config = dict(
    num_hidden_layers=11,
    hidden_size=256,
    n_experts=24,
    experts_per_token=2,
    d_expert=160,
    d_shared_expert=0,
    hidden_act='gelu',
    moe_layers=[0, 1, 2, 3, 4, 5, 6, 7, 8, 9, 10],
    router_score='softmax',
    normalize_top_k=False,
    routed_scale=3.46,
    balance_loss=0.00209,
    balance_bias=False,
    router_bias=True,
    init_std_router=0.00619,
    lr_router=0.0021,
    num_attention_heads=2,
    num_key_value_heads=2,
    head_dim=128,
    vocab_size=23549,
    norm='layernorm',
    norm_place='pre',
    norm_eps=1e-05,
    positions='learned',
    qk_norm=False,
    attn_scale=0.0884,
    tie_word_embeddings=True,
    parallel_block=True,
    init='normal',
    init_std_qkv=0.0444,
    init_std_o=0.0,
    init_std_up=0.0444,
    init_std_down=0.0,
    optimizer='adamw',
    learning_rate=0.00172,
    beta1=0.9,
    beta2=0.99,
    weight_decay=0.12,
    lr_head=0.00813,
    max_grad_norm=0.5,
    warmup_steps=311,
    schedule='wsd',
    decay_fraction=0.742,
    decay_shape='linear',
    final_lr_fraction=0.0,
    batch_tokens=65536,
    max_seq_len=256,
    doc_mask=True,
    train_tokens=301700000,
    max_steps=4604,
    dataset='wikipedia_en',
)
Below are experts of layer 2 (counted from 0) of a mixture-of-experts language model. Rows are named router (the router's row for the expert) and show model dimensions 0-255. Each number is 500 + 50 x the weight over its row's rms, rounded and kept within 0 to 999. Numbers have three digits each.
Before each expert's rows: "mostly gets" lists some tokens that are sent to it at least half of the time. This comes from a sample of Wikipedia text that the model never trained on.

# expert 10
mostly gets: "″", "Sch", "Me", "Br", "Man", "Mc"
router:463605446543475508479553419499539531494480559412506480436467463517416506491459406516500423481438532473549526511537536584540558518514551404530504520582515430429519521492436493487529464522557452414471461459557480461437479527475512726503567553572492536594531429479554474514552472441489534539472561493549388475477381566492595548465407495503479475581517624584424454493512471465571523436562481456485500522484512457448493517410497453470558442478436499549540459518526564449428506503536488531507430486452458511500482555536513525481524484432500589571484474430574541432547465587542476478512549415529478559548517503571509489449436540415496575481434423503468498457539531550546525562555549546502374584556473436531553508513441552453439418463534567494457516560544522454466495475530466

# expert 22
mostly gets: "E", "U", "Al", "I", "re", "January "
router:500546455488536583464602479539487491545461529493417451432499573454488544523593366503475573471505521497556517513509460568480494480378469493482541487512497560388477442536472465486584554469513480444514596594554591459545475587460561335544446439490522510601411489511554491490496493519556543429449483474490499581616536570484575471508441497494531563523446504499452508485473464463494623482435537478532545518435555512494578518509511478493511478628443500461437484575516557600453460543472512459394419461545600537442508489563443475478567541401519454471537484593513455488451519484517445519554531430455523541465482510466543502588568585493563510450487441547435487512505520479462484530491540536452421525526556468466394570569411495434492519472541486545502478402487454436429493484464482

# expert 5
mostly gets: "er ", "ing ", "al ", "th ", "new ", "el "
router:491500457431462494449485473487516410451505432529521552527462426497526416513466519504456554633538470451512519449569439457500469510443511542489500437438448580509470485541525460445509539527531581606529565505581442537557454540499459496498555508489462491436408525465422531584416545412548576535473414417586613442553496557480544412525498462572529452468576403477557478467530553473546526479515477563468548543504453633507521460517501519501556464415491473453515493500392420432576451586574597514563485472511523485558463542439490452437468485455579476491519562467608555455517409502443383427496593511485519421530444482521436510526471502506425540544468480496518604512549514594516457491505592408507550513567503488502443472463579437453438601503439502550494499474493493518501465557441473

# expert 11
mostly gets: "American ", "New ", "= ", "United ", "September ", "World "
router:492528431562398526514562419516509462423484520537472503527538399451571441482481388517470515569425453497490447513557531484452517484550459467482503471514523432481488511538511501504565477565512521466572499454513460535529511512525461441484506511503470539514477456624488538516478417457577570527549480528586439393448434553438558490524477469548589328508492529552461425470450510486545484472524466542413498550588592619534513533475437439430541445462455482454455452649424479488473510548462497525502427510494500490523431577499450493538501433552565523490406562462579512487478473508555525464537543454538489448497512402572529534504492429579543500573533458536463558476536596598496519496531539442563626501519524427620525515500494497470526484481446571521398532462477443488466585610541399

# expert 15
mostly gets: "% ", "ation ", "time ", "University ", "age ", "League "
router:490498585516457469525442579474501460537587453558517577539468478490592490502409475501559495444529495562566486528559510471450485467548499474542498497568491494566520487548423476493498516555494478432567561443486420498489492432492487616479482572519507542448563442454572477487550462578501481547522461440407566558438484458520552514534552527449442321544560483478518566486568557522549410451572424487597579509595507458539464422499481457497456500480490466499472475450475476483421465464477476519540497517534568478438446474424448573496448428547510486425549497504457580445449495522486468479413484590642486422409502466383441445453452502492431496470475509496502581511489493465543563497487488581484466446364442465576489500500461528604540533543513479523489429563501468597631599491519551

# expert 18
mostly gets: "were ", "On ", "born ", "had ", "made ", "including "
router:523453525520519478562563526533444512465507386467542390523491489551479452467539563476506543506408500495483481413409519489373507468532570501448517433474516462576457555533486505492559460506550404447484570474519461518418505522531491545443548611555482536523533508529462465547516561540445499590536494446456501512452558466521494506388498487529457257411439450545510478454549480515494514473553492610605555475559475582512478453556519559438479485435538493457576513497462581442453457542480544466447513521554448478493503482494525497434414502515487462487488538453451451534499424511529502465458535455530483390542475572508440523574489542558545507607561548476566431471509451583524452515478494507520455556528471425513570479449611497599560546520483450556541467596414553571567545438557460

# expert 21
mostly gets: "=", "°", "ation", ";", "ers", ")."
router:469477464521579484590488583454477574572463575549486448461472450444556497544390508471501496565487390470536422505451479460541509426525413465500455524509482583465463437529544444563449484444462550511557470438544474468429528463511455531586450518462501535440531517498498505549524443442496511584525539557500496545503451446533529448587594507444524539328517434404430559465464545551453548473516518446488492493445525384558468536436505443505559528562511479541571485541524430490570566477478478498606408475483520543542514447455573497578481443533520656540499510453535415457526491478484475496553483555540561504597541561483527512478463344479554449445472581507509428506511531549513568506615478573469474461415512487499488554547472480423514404533531489491505476578464437483589511434443539

# expert 23
mostly gets: "o ", "e ", "en ", "y ", "i ", "ia "
router:466486471386524497468423489446432511553584433509431597451529487588452527464517569478577446430550570433514498455503537513524504535509443560488446518410406543584429549455526495489514561557428465555502545519522506464479535432422472564521529418550559468459432534424521491502460505498503509535519415523527544484515424539490459512479441494439495668502508476528437496461533509484460439521469535511431494503441571554523577493541445458466458482538545538469501615495450547457531451530580538553497632547478407503457476517503520568564456524421548459531481543578542583474543466434455537485439492572413453561501475511444535482422472523415442535599497498495463592480404514447406482573532594456384580489518410470549595481532500561466480516421431485516498505513566502510493444590549494